{"experts_per_token": 4, "d_expert": 64, "balance_loss": 0.000816, "init_std_router": 0.00666, "learning_rate": 0.00541, "beta2": 0.95}
Below are experts of layer 6 (counted from 0) of a mixture-of-experts language model. Rows are named router (the router's row for the expert), up (a neuron's input weights, with its number) and show model dimensions 0-127. Each number is 128 + 32 x the weight over its row's rms, rounded and kept within 0 to 255.
After each expert's rows: a language model's description of what the expert responds to; "gets" lists some tokens that make up at least twice as much of what it gets as of all text. This comes from a sample of Wikipedia text that the model never trained on. Tokens count by the router's weight.

# expert 27
router [117 138 171 156 167  97  93 144 143 181 183  92 110 102  86 133  87 181 103 174 136 142 113 127 162 150 136 152  78  86 164 147 135  85 113 138 120 138  70 113 160  65 156 130 185  98 119 110 135  55 103 159 187 143  93 123 143 100  98  99 209 141 114 135 139 122 141 124 167 159 109 114 176 109  85  93 153 107  90 155  92 178 123 160 124 135  99 139 122 145 116 115 131 172 125 117 138 149 111 129 139 123  92 121 111  74 155 198 108 136 103 122 163  92 185 104 128 209  97 158 181 118 168 177 134 188 148 162]
up0 [158 144  75 139 108 165 135  97 160 141 101 131 116 162 214 139 149 104 120  68 180  99 177 128 129 146 126 161 106 105 132 129  87 135 185 154  91  93 114  95  87 129 146  49 103  99 119 161  41  96 141 155 103 159 162 155  89 115  95 130 137 126 113 178 138 152 106 159  30 118  73  76 163 174 100 130 140 120 111  92 162 143 104 163 134 111 105 144 166 124  89 149 188 137 168 131 102 172  57 104 129 146 136 128 116 110 113 189 140 107 149 136 120 155 172 132 114 100 119  75 149 101 141  96 112 126 108  94]
up1 [108 103 154 102 114 183 104 100 103 131 132 108 111 118 173 121 101 122  86 191  96  88 136 111 120 115 159  96 119 162  86  69 165 150  85  95 111 170 112 191 137 126  82 137 110 115 101 112 134 146  80 156  96  92 116 108 113 113 127 133  91 174 143 174 173 142 175 125 211  91 113 227 150  89 135  73 115 132 116 129 114 181 134  86 107 147 169 144 192  98 158 100  72 109  96 131 129  98 196  89 142 149 126 105 182 129 102  89 153 127 128 120 123 123  87 104 117 169 117 162  79 152 107 136 157 127 192 112]
up2 [126 120 115 116 119 154 158 156 106 114 115 155 148  81  82  31 139 173 104 115 102 131 139 105 122  84  86 139 101 161 109  89  81 106 129 158  59 116 149 103 129 157  69 117 172  87 110 169 117  83 128 113 138  59 198 132 100 118 123 174 145 122 134 209 117 111 131  43 168 138 159  84  78 141 124  84 119 138 187 112 105 119 127 120 140 183 131 185 158  84 150 139  95 149 160 107 150 156  97 175 159 146 118 180 142 127  74 129 185 154 125 142 175 107 134 144 122  96 115 102 144 154 105  90 105 145 113 113]
Description: Dashes and labels opening list entries in births/deaths lists, infoboxes and credits, e.g. "- Born:", "January 2 –", "Preceded by:", "directed by".
gets: " –", "=", "-", "  -", ".", " -"

# expert 51
router [133  46 156 132 125  58 185 149  81  72 120 146 128 113 171 184 144 127 148 147 152  98  73 135 149 143 134  95 166 143 140  90 168  75 116 100 129 118 116  86 151 146 148 137 145 103 164 162 121 132  96 149 121 102  70 176 169 101 136  98 114 197  65 132 103 133 167 141 155  94 128 116 128 171  63 103 121 151 146 120 149 135 185 113 142 132 207 165 149 144 123 116 211 137 138 105 157 143 145  88 128 182 125 157 172  94  92 173 154 145 120 118 143 148 162 157 126 164 172 111  79 165 178 116 129 107 139 164]
up0 [128 145  82 117 106 144 139 129 118 102  93  49 147 107 126 187 127 112 120 109 142 132 120 146 149 158 175 217 127 175  88 113  89 101 127  96 190  96 108 162 113 158 174 147 121  86 114 220 181  85 164 150 146 112 175 147 102  95  93 152 176 141 147 117 152 118 133 141 161 142 153 183 156 131  91  94 168 105 123 184 117 125 167 142 191 136 139 161 153 145  91 146 106 151 129 164 140  81 179 111  82 134 116 149 198  86  77 122 108 119 123 104 155 167 148  63 105 134  85 100 136 158 160 103 146 154 136 125]
up1 [129 143 137  70  88 164 128 120 112 152 130  88 124  92 115  83 138 144  82 141 136 165 111  90  77 133  96 136 133  99 149  99 156 153 111 164 160 115 128 195 149 139 133 100 164 211 148 118 106 128 146 153 117  84 173 137 130  89 177 197  88 166 118 132 168  70 132 117 166 107 221 113 111  97 147 129  95 164  97  83 185  92 151  72 147  93 146  99 122  84 116 103  96 105 145 101 146 153 129 177 130  39 154  87 149 125 130 173 136 124 157 107 158 175 139  66  95 147 102 161 102  93 135 140  95 128 144 112]
up2 [112 105 134 131 162 109 138 124 140 115 133 140 142  56 113 144 151 194 110 161 162  90  99 119 112 122 130 122 166 129 105 140 116 102 127 124 163 104 156 224 129 144 129 140 124 175 108 161 133 107 137 170  62 140 116 161 173 177  81  90  80 157 140 154 103 131  81 114 134  86 142 129 133 138 133 173  78 110 213 181 122 180 100 194 146  97 117 111  80  97 115 151  76 102 125 146 123  31 136 145 108 110 150 105 154 139 138 117 137 117 165 124 114  99 154 172  53 136 177 145 105  85 155 192 100 155 106 103]
Description: Subordinators and sentence-opening connectives in prose, e.g. because, while, when, that, However, After, Among, Since.
gets: " that", " In", " After", " after", ", with", " As"

# expert 15
router [143  87 138 147 168 131 110 184 121 137 138 171 172  81  59  85 140 103 116  72  91 125 160 145 129 196 158 124 121 113 138 169 123 145 108  80 184 136 177 110 156 164 124 162 119 140 174 124 151 171 162 155 123 147 134  99 144  96 110 109  90 127 166 110 130 109 148 110 122 177  93 112 126  79 103 144 114 100 132 136 160 114 146 150  54 101 105 153  99  88 137 158 106 103  90 124 171 159 106 100 171 116  94  57 113  72 148 149  87  47 136 142 178 138 193 119  96 114  69 132 183  90 111 103 150 145  80 170]
up1 [121 136 129 174 114  35 105 118 124 103 174 164 175 165 106 121 167 114 115 102 174 143 173 132 131 142 154 134 159 171 133  74 101 159 105  95 156 178 148 210 194 140  97 109 152 111 135 178  87 112  47 186 120 100  59 171  88 101 136 131 116 139 126 134 155 122 172 130 125  77 142 128 178  85  98  86 145 148 115 103  93 119 138 120 130 143 159 125  93 146 142 126 107 201 163  99  74 127  65 173 116 137 141 117  93  99 116  99 154 141 141 152 141 156  49 123  84 114 125 157 116 137 120 156 102 109 127 129]
up2 [ 85 198 119 136 133 122 155 105  88 157 152 118 199 177  90 145 158  92 111  88 159 123 161 111  95 160  80 119 147 108  83 118 165 174 111  94  73 152 168  94 104 114 117 171 149 147 157  81 147  64 146 114  60 108 143 172 132 153 193 118  75 176 111 144  54 145  65 132 138  86 124 136 129 144 127 128 182 115 137 126 156 139  94 128  92 116 156 150 121 119 155 172 134 149 108 142  75 118  79 115 111 167  77 126 159 103  84 153 160 138 125 140 199 112 128  97  82 140 120  94 124 156 176 130 147  69 140 119]
up3 [110 135  95 134 169 100 199 140  81 140 107 162 139 185 169 133 140 152 134 125 167  68 112 208 119  84 105 140 149 132 129  92 151  96 139 138 118  63  80 122 139 121 156 128 109  41  91 128 125 146 126  86 137  99 152  80  97 118  93 107 171 116 145 151  88 169 141 118 115 161 105 148  79 155 206 127  65 160 130  97 172 120 123 131 111 121 129 164 148 120 171  87 217  92 129 121  54 144 104 144 118 120 161  92 164 197 116 117 112 128 132 128 123 114 146 105 132 177 161 105 146 134 140 106 140 126 202 109]
Description: Pipe separators and punctuation between numbers in sports statistics tables, election results and schedules, e.g. the pipe after 170, the comma in 226,978.
gets: " | ", ".", " |", ") | ", "0", "–"

# expert 59
router [159 146 126 111 124  65 110  94  90 146 191  83 110  34 123 143 147 143 123  76 159  95 115 172 125 151  81  73 172 173 118 157  78  80 135 147 155 133 181 114 167 162 151 103 199  91  81 117 178 104  83 124 111 118 101 142 126 144 124 125 164 177 128 102 195 123 158 103 108 154 105 149 100 132 112 165 141 116 161 152 109 117 135 136 122 141 173 149 115 203 115 117 101 134 150 157 123  88 116 129 166 143  70  62 138 106 139 133  90 103 149 102 113 125 105 124 172 121  68 142 119 162 115 189 159 118 143  62]
up1 [ 51  86 167  67 155 111 187 124 154 145  60 126 128 108 125 136 144  82 111 172 108 102 171 178 138 109 100 149 124 132 108  89 103 157  94 149 134 154  90 115  78 131 138 142  90 163 119 140 119 154 107 160 168 195 130 111 190 154 168  99 114 154 174 128 111 210 150 117 143 141 124 155 142 161 156 113 167 107 145 135 134 167 143 100  88 127  68 110 176 142 105  80  69 154 111 178  63  92  84 147 119  89  86 129 154 166 166 106 110 124  98 164 124 115 148  80 127 161 146 133 148 189 114 156 164 159 115 160]
up2 [114 129 117 163 115 151  93 129 122 207 139 116 150 134 163 135  94 103 108 128 104  96 112 166 105  67  90 121 134 162 148  98  96 139 231 136  48 169  75  91 125 142 134  84 139  67 114 179 102 150 143 153 132  96 190  92 118 118  63 115 166 163 160 107 125  70 150 143 123 137  84 126 134 143 191 125 112 184 116 172 127 143  77 137 117 149 105 107 152 147 174 129 140 141 122 162 148  77 148 104 127 125  80 126 107  72 175 145 131  77 141 108  93 141  84 108  77 103 151 106 163 149 131 153 135 116 194 104]
up3 [123 157 164 140 142 119 143 142 131 142  57 114 155  62 206 121 137 111  81 130 128 184 136 125 109 132 145 141  72 118 135 130 124 114 178  91 111 119 157 171 149 150 100 170  65 150 142 195 135  98 135 162  89  57 114 106 140 166 125 104 129 190 158 180  93 106 101 125  46 142 156 139 148  80 215 161 116 145 136 135 144 103 116 135 127 145 130 143  74  98 122  92 142 117 122  93  55  92 146 151 150 131 168 130 161 125 157 179 104 157 175 117 136 129 209 100  94 140 144  79  98 162 133 140 150 151 140 129]
Description: Paragraph and line breaks after sentences, headings or table rows, especially before == section headings in species and biography stubs.
gets: "\n\n", "\n", "| ", "- \"", ", \"", ": \""

# expert 2
router [122  83 163  92 143 122 134 153 111 137  90 148 124 166 188 177  79 148  89 125 139 121 106 149 180 117  87 130 112 143  83 170 181  94  96  60  99 160 102  81 123 152  82 134 136 121 132 109 146 131 127 134 155  54  78 103 152  92 163 166 130 127  76 133 115 137  72 154 143 144 163 159 108 129 127 177 156 166  78  86 131 150 155 146  90 132 119 106 126 176 192 180 148 145 169 103 198 144  72 184 162 115 108 224 157 149 152 128 113 107 154  91 142  93 128 145 166 112 160 109 101  97 151 149 153 129 136 153]
up0 [169 126 100 126 100 124 180 112 184  86 120 118 161  51 144  93 160 129 143 138 105 115 114 148  91 125 146 106 125  41 167 105 115 140  87 166 185 158 162 112 146  62 120  96  98 155  52 100 134 110 125 136  63 160 154 187 119 119  98 122 126 116 153 159 130 140 161 210 169 130  89  95 164 124 107  97 121 136 140  84 107  85 120 150 131  86 114 122 192 108 165 140 183 177 120 145 144 150  79 160 145  85 169 135 170 128  67 147 131 153 111 103  71 104 109 139 135 172 128 175 105 138 140 110 163 154 142 107]
up1 [129 140  92 107 119 172 140  72 121 162 156 132 114  89 122 129 142 101 156 152  75  85 140 202 107 168 156 124  98 163 145 101  94 151  70 166 158 184 128 127 160 115 146 148  79 116 124 167  64 119 147 124  67 156 166 113 132  92 106 119 170 142 138 148 131 124  65 108 144 110 147 115 108 169 167 105 108 216 119  82 111 136 137 193 187  70  64 104 147 127 147  56 112  96 117 124 127  93 102 146  98 147 172 125 136 166 144  81 113  98  96 145 109 108 124  92 110 107 155 117 110 107 112  68 180 112  93  83]
up2 [112 137 134 135 112  50 155  98 118 132 131 122  98 127 153 194 155 134  77 112  98 112 132 152 131 123 142 205  82 132 127 143 110 143 130 132 177 165 106 109 127 116 110 131 129 191 124  51  77  95 171 128 151 149 143 149 119  83 120 133 176 194 129 110 123 112 124 165 127 147  83 101 111 161 101 118  96 109  90  74 125 150 158 155 108 164 162 191 106  88 135 171 166 134  93  84 170  96  78 108  81 185 216 127 125  99 139 135 181 123 111 106 173 104 137 149  83 159  95 126  64 167 121 132 154 162 108  86]
Description: Verb endings -ing and -ed and reporting verbs in reviews and narration, such as called it, stating that, wrote, took.
gets: "ing", "ed", "ating", "ated", " called", " said"

# expert 33
router [ 80  74 106 132 178  79  86 100 108 105 144 128 145 139  57 123 147 135 168 109 105 157 106 201 142 129 160 120  81 116 128 190  63  89 153 118 155 164 123 159 155 172 148 131 175 134 121 126 130 169 179 157 144 160 146 107 135 137 151 130 100  93 157  84 179 161 160 124 129 133  81 103 115 126  42 109 145 146 115 128 149 126 157 149 153 104  95 189  77 183 106 110 134 179 170  74 187 127 119 183 146 134 120 148 142 129 147  80  88  73 130 129  83 113 137 166  79 145  78 152 159  86 138 120 133 134  93 139]
up0 [110 190  72 207 159  97 152 125 109 140 172 160  93 102  90 132 141 121 140 105 123 127 120 158 138  97 182 146 109  98 146 153 117 163  75 167  75 125 195 167 147 121 163 131  73  86 183 141  89 135 149 234 157 112 159 159 133 128  81 128  86 121 118 100 101 108 137 127 108 167 160 160 118 124 113  97 129  81 126  75 171 132 156 176 148 151 104 104 180  73 138  92 107 125 107 120 107 117 112 174 120 116 119  81 122 108  96 109 185 167 191  80 129 138 134 112  88 114  90 112 119 118 136 116  73 105 168 132]
up1 [134  83 166  83 115 129 173 123 193 180 131 123 115  74 140 119  94 114 126 139 134 176 158 111 108  92  55 117 148 130 105 165 130 163 137 163  82 149  90 120 106 123 131 141 159 102 122  79 149 102 155 155 153 124 157 143  97 156 146 145 104 147 106 167 157 105 101 133 123 159 203 214 179  96 154  99  86 163  76 117 119 110 138  71 157 141 158 130 191  98 152 138 109 115 125 167 132  78 101 109 132  77 106  51 108 110 134 102 149 152 160  40 204  87 165 102  81 133 137 138 127 129 141 133 114 113 102 114]
up2 [101 142 142 152 149 110 125  92 109 155  80  90 165 109  80 188 118 173 122 104 136 135  94 107 118 141  64 103 141  83 174  76  87 125 122 149 137 184 116 119 130  99 115  18 106 166  77  80 133 101 110  87 168  96 101 147  98 191 194 158 113 120 148 158 121 183 135 106 121 112 114 125 118 100 138  97 117 161 126  48 105 132 106 101 173  76 176 136 107 167 136 112 127 109 116 129 108 104 120  82 135 164 104 186 121 184 110  92 144 160 134 107 188 139 135 125 106 101 117 132 152 104 196 100 106 161 149 149]
Description: Digits, closing braces and pipes in sports scores and results tables, especially tennis set scores like 7–6^{(7–5)} and match results 8-0.
gets: " | ", "0", " |", "6", "1", "; "

# expert 62
router [155 124  96 165 127 130 108  88 144 173 108 123 106 118 154 174 128  90 114 132 121 119 120 104 173 100 118 147 129 124 136 160 163  72  89 105 141 132 120 144 100  71 174 122 102 122 132 136 130  95 126  94 182 119 125 170 115 165 121  93 161  95  72 208  92 101 102 137 162  82 153 171 135 147 127 123  94 176 143 152 118 127 182  94 153  97  80 118 148 107 133  86 140  76  59 128 163 144 140 122 151 149 128 193 113 151 143 106 136  93 183 164  94 187 132  49 145 127 175 124  93 207 152 168 125 181 206 144]
up0 [114 130 177 134  96  65 142 134 143 130  75 155 146 104 115  50 163 173 108 105 181 127 105  96 118 197 133  99  85 127  81 151 105  59 179  87 165 102 141  72 148 121  48 133 162 162 138 120 169 125 168 170 105 106 164 103 123 173 122 110  69 165 135 153 138 132 141 126 136 133 105 189 103 189 134 108 141 163 133 161 176 117 147 117 120 128 134 145 103 144  75  83  91 147 186  89 116  66 149  74 141 141 115 145 142 110 102 140 124 113 139 144 173 123 136 111 104 133  50 175  96 127 139 101  99 105 116 160]
up1 [138 132 117 119 117 129 157 123 149 150 164 100 136 114 137 111 199 113 124 166 137  98 120 194 101 117 103 129 135 145 132 188  80 146 108 150 195 161 175 179 133 125 129 140 101 146 144 153  95 111 183 166 112 146 112 128 147  68 133 157 119 149 151 108 114 115 106 155  90 129 150  83  73 123 202 169 122 157 104 107  70 166 146 159 101 100  88 161 149 143 192 206  63  93 125  88  77 132  89 126  95  99  80  91 128 162 135  93 157 169 131  84 112  64  92 140 195  84 128 152 142 121 118 157 101  92  97 141]
up2 [133 135 154  89 128 112 132 120 139 100  89 177 135  96  89 114 140 187 112 144 205  98 159 116 113 157 138 176 128 136  94 129 157 119 133 131 127  98  92 146  91 113  86 124 178 142 177 169 119 173 100 133 115 104  80 142  92  69 132 165 101  59  83  97 154  49 122 117  84  87 102 163  84 189 114 128 170 129  47 121 155 174  94 140 126 153 193 151 107 141 187 121 134 125 129 146 122 154 175 128  89 133 179 148 185  97  76 125 204 130 154  87 131 134  97 110 126  95 136 138 124 138 153 161 166 123 134 120]
Description: Coordinating and, or and commas joining nouns, especially in section headings like Life and career, Name and history, Composition and lyrics.
gets: " and", " or", ",", ", and", "s and", " &"

# expert 14
router [107  23 115 139 163 180  92 133  91 154  93 106 103  88 184 115 162 113 139 111 174 113 115 113 187 110 135 115 184 165 151  95 182  81 127 110 157 104 115 107 116 144 106 164  60 107 122 168  84 124 152 136 154 142 102 170 100 120 132  58  87 174  62 167 138 139  78 111 127 108 181 147 178 140 115 119 155 172 140 105 146 130 154 112 178 134 160 111 111 115 104 140 200  74 161 109 179  99 118 143 142 149  97 154 127 103 127 162 125  97  96 120 132 132 146 105 106 157 179 133 147 175 175 128 115 140 176 165]
up0 [ 80 122 181  96  60 109 156 184 125 129 110 148 133  99 154 165 147 140 165 187 139 120 113 141 114  64  47 154 153 149 117 141 189 115 168 110 102 136 116 169 104  80  93 137 148 121 182 121 161 123 134 177  93 140  92 123 148 154 140 158 112 161 154 102 197 167 128 108 148 143 111  83  78 154 125 124 151 123 152 170 108 193 155 148 124 154 119 170 137 103  63  75 127 108 122 118 165  94  98 160 134 159 164 115 107 151 151 148 125 182 142 134 126  49 166 104 127 145 142 220  93 128 113 159 122 152 172 141]
up1 [133 142 122  73 180 134 105 103 116 136 165 117 129 139 140 131 112 171 138 187 115 176  58 130 103  64 123 175 147 178 115 149 118 170 120 141 121 112 138 155  92 138 163  94 137 124 126 210 124 181 106  86 158 143  77  83  97 218 159 114  89 114 124 159 158 106 148 114 153 154 171 154 118 158 154 121  74 173 141 160 100  94 143 120 103 132 146 129 134  98 115  19 108 159 126 113  91 103 160 141 148 204 137 110 112 110 127 151  71 185 138 101 147 121 173 140 136 138 143 124 122 169 145 100 114 139 145  60]
up2 [106 111  46 146 207 123 180 152 125 108 128 154 145 141 123 171 131 124  84 156 130 122 136 129 137  75 117 105 117 154 130  98 130 133 151 133  92 149 155 120  85 170 128 143 127 107 113 163 132  77 183 127  89 156  97 133 115 104 109 108  67 117 126 108  96  98 165 151 115 119 125 104 153 156  71  76 102  87 144 108  85 126 110 118  81 115 171 113  92 177  85 122 125 141 106 154 144  96 155  42  51 208 157 198 166 148  89 121 155 108 163 134 136 107  72 183 117  87 129 178 163 167 139 154 119 174 132 115]
Description: Prepositions and the infinitive to after verbs or nouns, such as continued to, remained in, over, under, into, due to.
gets: " to", " in", " over", " on", " or", " under"

# expert 35
router [ 93  58 144 101 138  74  96 112 112  79 106 120 138 105 190 183 125 174 141 128 138 110 113 105 151  95 127 104 123  95 109 134 174  84 116  90 116 174  94  71 124 171  81 168 154 143 152  86 122  87 144 172 172  51 106 136 118 105 111 171  82 145 101 144  98 133 150 112 175 115 126  87  61  78 155  99 192 141  82  66 121 181 141 110  89 126 115 138 140 189 166 141 118 158 176 115 142 162 137 123 149 142 139 156  97 153 170 123 120 109 103  80 150 100 153 117 144 162 172 109 160  95 157 112 104 103 184 103]
up0 [141  90 126 144 105 164 105 143 105 142 138 154  98 209 129 123 183 145  61 189 178 156  73 121 104 135 186 142 196 152 103 115 123 117 122 162 171  55 122 160 158 116 119 162 101 112  75 149 149 130 106 103 172 116 149 127  96  87 161 165 168 121 104 129 157 206  87 134 117 156  95 145 106 124 131 118 102 114 155 184  92 166 124 132 176 142  84 143  95  67 154 154 114 130  89 170 138 187 176 126  87 139 119  64 140 178 138 193 110 149 124 124 107 119  96 158 129 101 135  91 139 170 143 108  99 131 114 159]
up1 [137 220 168  87 129 112 164 152 157 106 148 157 151 147 117 139  92 144 122 118 124  99  87 204 138 123 117  59 114 135  85 145 159  68 124  92  63 119 151 126 152 121 177 126 186 190 150 109 102 109 149 197 143 165 108 123 135 148 149 159 122 123 103 178 157  76 106 113 170 129 146 122 163  96 107 152 108 153 100  85 126 184  83 129 104 138 116 160  75 125  76  82 117 108 113 102 199 125 114 118  99  83 107 119 126 136  80 138  85 116 179 135  89 151 118 174 104 145  82  94  52 137 116 138 108 107 108 116]
up2 [147 129  89 167 170 155 156 126 135 133 126 126 130  71 126 113 190  69 142 136 131 114 135 144 123  85 131  92  42 114 193 137 132 148 128  73 142  95 144  84 119 148 114 104 134 144 138 170 132 116 109  94 132 176 112 132 137 108 150  70 111 150 149 113 115 137  47 128  86 173  96 178 111 146 114 123 128 108 116 154 172 151 109 122 169 142 132 112 119 146  39 160  89 180 134 145 127 135 115  75 108 104 141 133 140 140 138  56 114 145  90 106 102 168 136 126  37 193 125 174 148 137 182 114  78 188  88  92]
Description: Past-tense and participle verbs after was/were and phrasal particles, e.g. made, began, published, laid down, shot down, grew up.
gets: "ed", "ated", " up", " found", " built", " began"

# expert 38
router [180 149 123 141 130 104 119 139  87 136 167  78 117 109 109 108 108 144 124 131 187 150 128 126  79 125  35  84 105 179  85 159  76 109 138 112 112 149 178 148 112 107 158 152 182  81 118  96 162  98 120 149 173  99 103 108 118 143 111 172 151 145 137 187 113 133 125  77 107  95 153 146 134 176 137 180 150 108 151 124  92 119 114  99 127 180 128 170 112 164 114 140  87  99 155 120 155  88 118  98 179 150 134  60 144 151 100 164  86 187 161  90 131 148 100  87 174 143  74  74 125 153 173 176 106 151 182  81]
up1 [ 97 164 105 106 149 119 131 142  92 110 139 125 153 122 103 130  79 132 117  99  98  65 133 120 112 130 122 143  96 141 147 114 121 173 164 171 143 137  92 173 123  85 170 129 112 127  79 108  91 151 175 135 108 206  87 113 154 165 109 127 162 114 120  82 122 158  52 159 198 135 144 126 149 205 158 145  98 114 122 123 138 131  64 132  89 104  68  39 149 178 137 109 194 164 104  95 129  86 102  84 107 105 131 108  93 125  96 169  53 117 118 194 159 136 144 108 137 172 143 134 158 103  91  90 123 102 123 124]
up2 [140 180 106 132 117  60 152 119 159 120 132 145 130 164 145 139 158  86  75 184 124 139 167 134 156 118 146 123 134 118  84 152 161  83 127 126  73  64  80 131  81 130 134 108 134 145 150 132 208 143 161  83 152 167 165 158 164 126 172 135  77 100 120 176 164 156 101  76 113 110  94  76 129 126 108 143 135 160 141 132 142 103 163  86 148 157 120  99 119 117 140 141  44 141 117  78 199 180 186 155 130  90 156 125 164 166 157 130 169  93 182 148  86 184 124 123 109 161 134 109 109 155 157  87  83  93 117 108]
up3 [129 125 136 166 114 124 114  95 129  94  56 138 122  88 143 143 113  98  53 111 139 114 140 131 140 177 130 120 129 123 157 166 157 132 151  96 119 132 142  98 142 222 160 174 142 144  56 107  90 100 152 115  57 150 105  78 122 159 128 112 125 185 140 137 112 147 124 125 114 137  78  76 130 129  92 166 123 106 110 142 134 112 169 171 122  56 166 247 151 156 180 143 176 167  99 179 127  88 172 126 129 147 146  86 145 153 137 166 122 124 131 151 146  82 105 212 117 128 137 142 130 116 145 152 127 169 135 105]
Description: Line breaks and blank lines after headings, infobox labels or paragraphs, plus list and table starts like - Binomial, | Year.
gets: "\n", "\n\n", "===", "==", ": \"", "- Binomial"

# expert 60
router [169 163 144 120 110 112 159 116 105 159 157  94 111 173 138 186 165  99  83 156  84  78 104 106 145 126 120  77 113 153 116 124 192  86 168 141 162  99  87 139 156 116 151  82 153 199 126 118  90 148 186 145 147 116 119 117  93 132 130 182  54 102 132 148 129  89 129 155 142 175 158 170 180  87 154 145 111 142  65  82 104 156 139 165 142 146 125 115 136 131 158 148 116  66 162 119 128 162 137 140 122 125 155 174  88 152 198  76  98  88 184 181 132 132  79 108 161 106 195 100 128 118  88 131 133 110  96 115]
up1 [161 157 133 154  81 185 115 122 169 140 160 117 131  79 147 109 117 121 196  96 110 167  78 138  64 100 152 122 142 120 125 130 143 146 141 111 180 133 173 151  97 119 100 109 166 142 108  90 145  63 135  89 164  97 143 161  76 152 150 113 205 156 124 140 143 155  67 123 137  73 166 109 126 109 128 129 129 108 154 165 161 157  76  84  58 127 140 120 141  80 114 114 109 133  69 158 115  63 137 153  81 101 114 127 116 144  69 167 147 152 158 111  93 173 173 132 167 177 123 127 111  75 110 117 166 187 177 147]
up2 [122 146 139  55 124 117 107 197  89 134 165 126 114 133 131 119 139 147  97 115 136 146  83 145 101 166 110 111 120 151  99  99  91  89 102 133 131  95 136 145  61  80 133 116 155 119 134 149 109  93  78 125 138 136 113  59 157 230 112 125 155 115 145 131 179 162 117 126 123 136 180 143 176 156 145  82  55 123 118  89 167 155 101  67 148 100 129 126 188 161  88  85 123 108 126 138 103 134 124 142 111 165 121  92 143 146  94 193 167 132 192 160  57 166 120  68 104 101 134  87  99 139 143 178 161 150 111 161]
up3 [127 144 116  60 152 160 173  96  98 173  98 177 157 128 135 143  86 171 116 113 202 153 151  81 128 122  56  84 107 184  88 101  84 168 150 148  83 174 110 103 143 124 165  96 101 122 113 167 101  95 154  93 106 121 119 130 128 106 110  90 116 165 142 160 142 118  99 119 168 148 158 140 134 135 198 108 103 122 165  87 107 119 124 106 131 134 221 141 113 135 105 105 141 146 130 218  89  76 159 129 122 125 133 106 118  62 146 149 134 142 145 132 195 129 128 103 106  96 156 121 168 167 133  73  72 155 167 149]
Description: Adjective suffixes and descriptive nouns, such as tropical, mental, primary, non-coding, plus words like million, food, metal.
gets: "ical", "al", "ic", "ular", "ous", "ary"

# expert 4
router [148 124 192 162 138  86 135 116 127 112 134  90 153 164 145 105 144 125 118 128  86 128 169 194 128 127 113  69 133  66 126 142 171  97 142 102 159 142 137 173 159 161 117 116 110 208 140 120 134 138 129  93  82 158 162 130 136 103 119 155 108 153 134 176 124 119 105 172 123 160  93 110 102 109 134 187 122  74  81 138 154 123 126 100  76 150 148 128  91 125 115 175  40 149 162  67 120 165 186  71 118 111 140 194 118 157 128 129 103 114 131  79 127 157 184 109 109 123 100 149  92  83  85 154 126  91 120  31]
up3 [141 113 154 145 140  99 154 150  98  25  90 107 134 104 133 146 160 121 152 167 118  33 146  82 145 186 181 131 109 156  76 171 107  60 138  96 142 125 101 101 156 139 135 118 128 149 148 147 101 126 132 161 128 146 119 138 130  94 144 123 190 126 132 139 149 113 171 125 146 122  75 153 114 169 116 115  87 125  76  77 135 168 107 190 135 152 157 159 137 169 110 128 175  84 142 128 145  84 166 111 120 138 147 120 123 131 133 151 163 191  91 163  97 110 167 158  32 133 122 133 143 172 191 159  64 122 110 151]
up4 [101 125  85 146  90 174 159 139 136 151  77 126 144  94 195 144 234  72 103 162 123 101 152  76 103 128  80 118 146 198  92 160  73 148 110 128 156  91  78  88 105 119  63  87 156 128 144  91 134 125 111  97 128 124 183 107 156 160 119 133 109 157 125 107 145 174 159 146 108 127 106 146 152 136  83  87  78 110 121 138 132 177 118  80 112 112 119 170 194 143 109 103 135 108  96 135 104 154  91 147 153 164  97  97  98 119  77 122 145 104  88 100 157 107  79 116  52 127 124 109 104 161 159  86 151 162 138 141]
up5 [ 90 161 103 148 129 126  99 100  85 119 144 118 135 130 144 126 167  67  90 136 135 124 157 137 108  67 126 134 207 174 125  93 129 150 131 108  77 105 115 189  96 148  67 138 129  78 123 165 152 175 148 146 168  90 147 140 120 107  65 105 173 116 207 108 100  61 130  93 127 130 102 178  56 147 103 101 158 131 157 168 173 132 156 121 167 130 131 137 130 162 121 144 146 133 110 203 128  84 166 148 131 134  77  86 154 185 106 132 156  99 132 157  98 141 126  83 156  84 147  94 115  98 109 141 121  89 206 124]
Description: Single digits and digit groups inside numbers, especially geographic coordinates, table counts and years, plus nouns like work, design, development.
gets: "1", "2", " work", "3", "9", "8"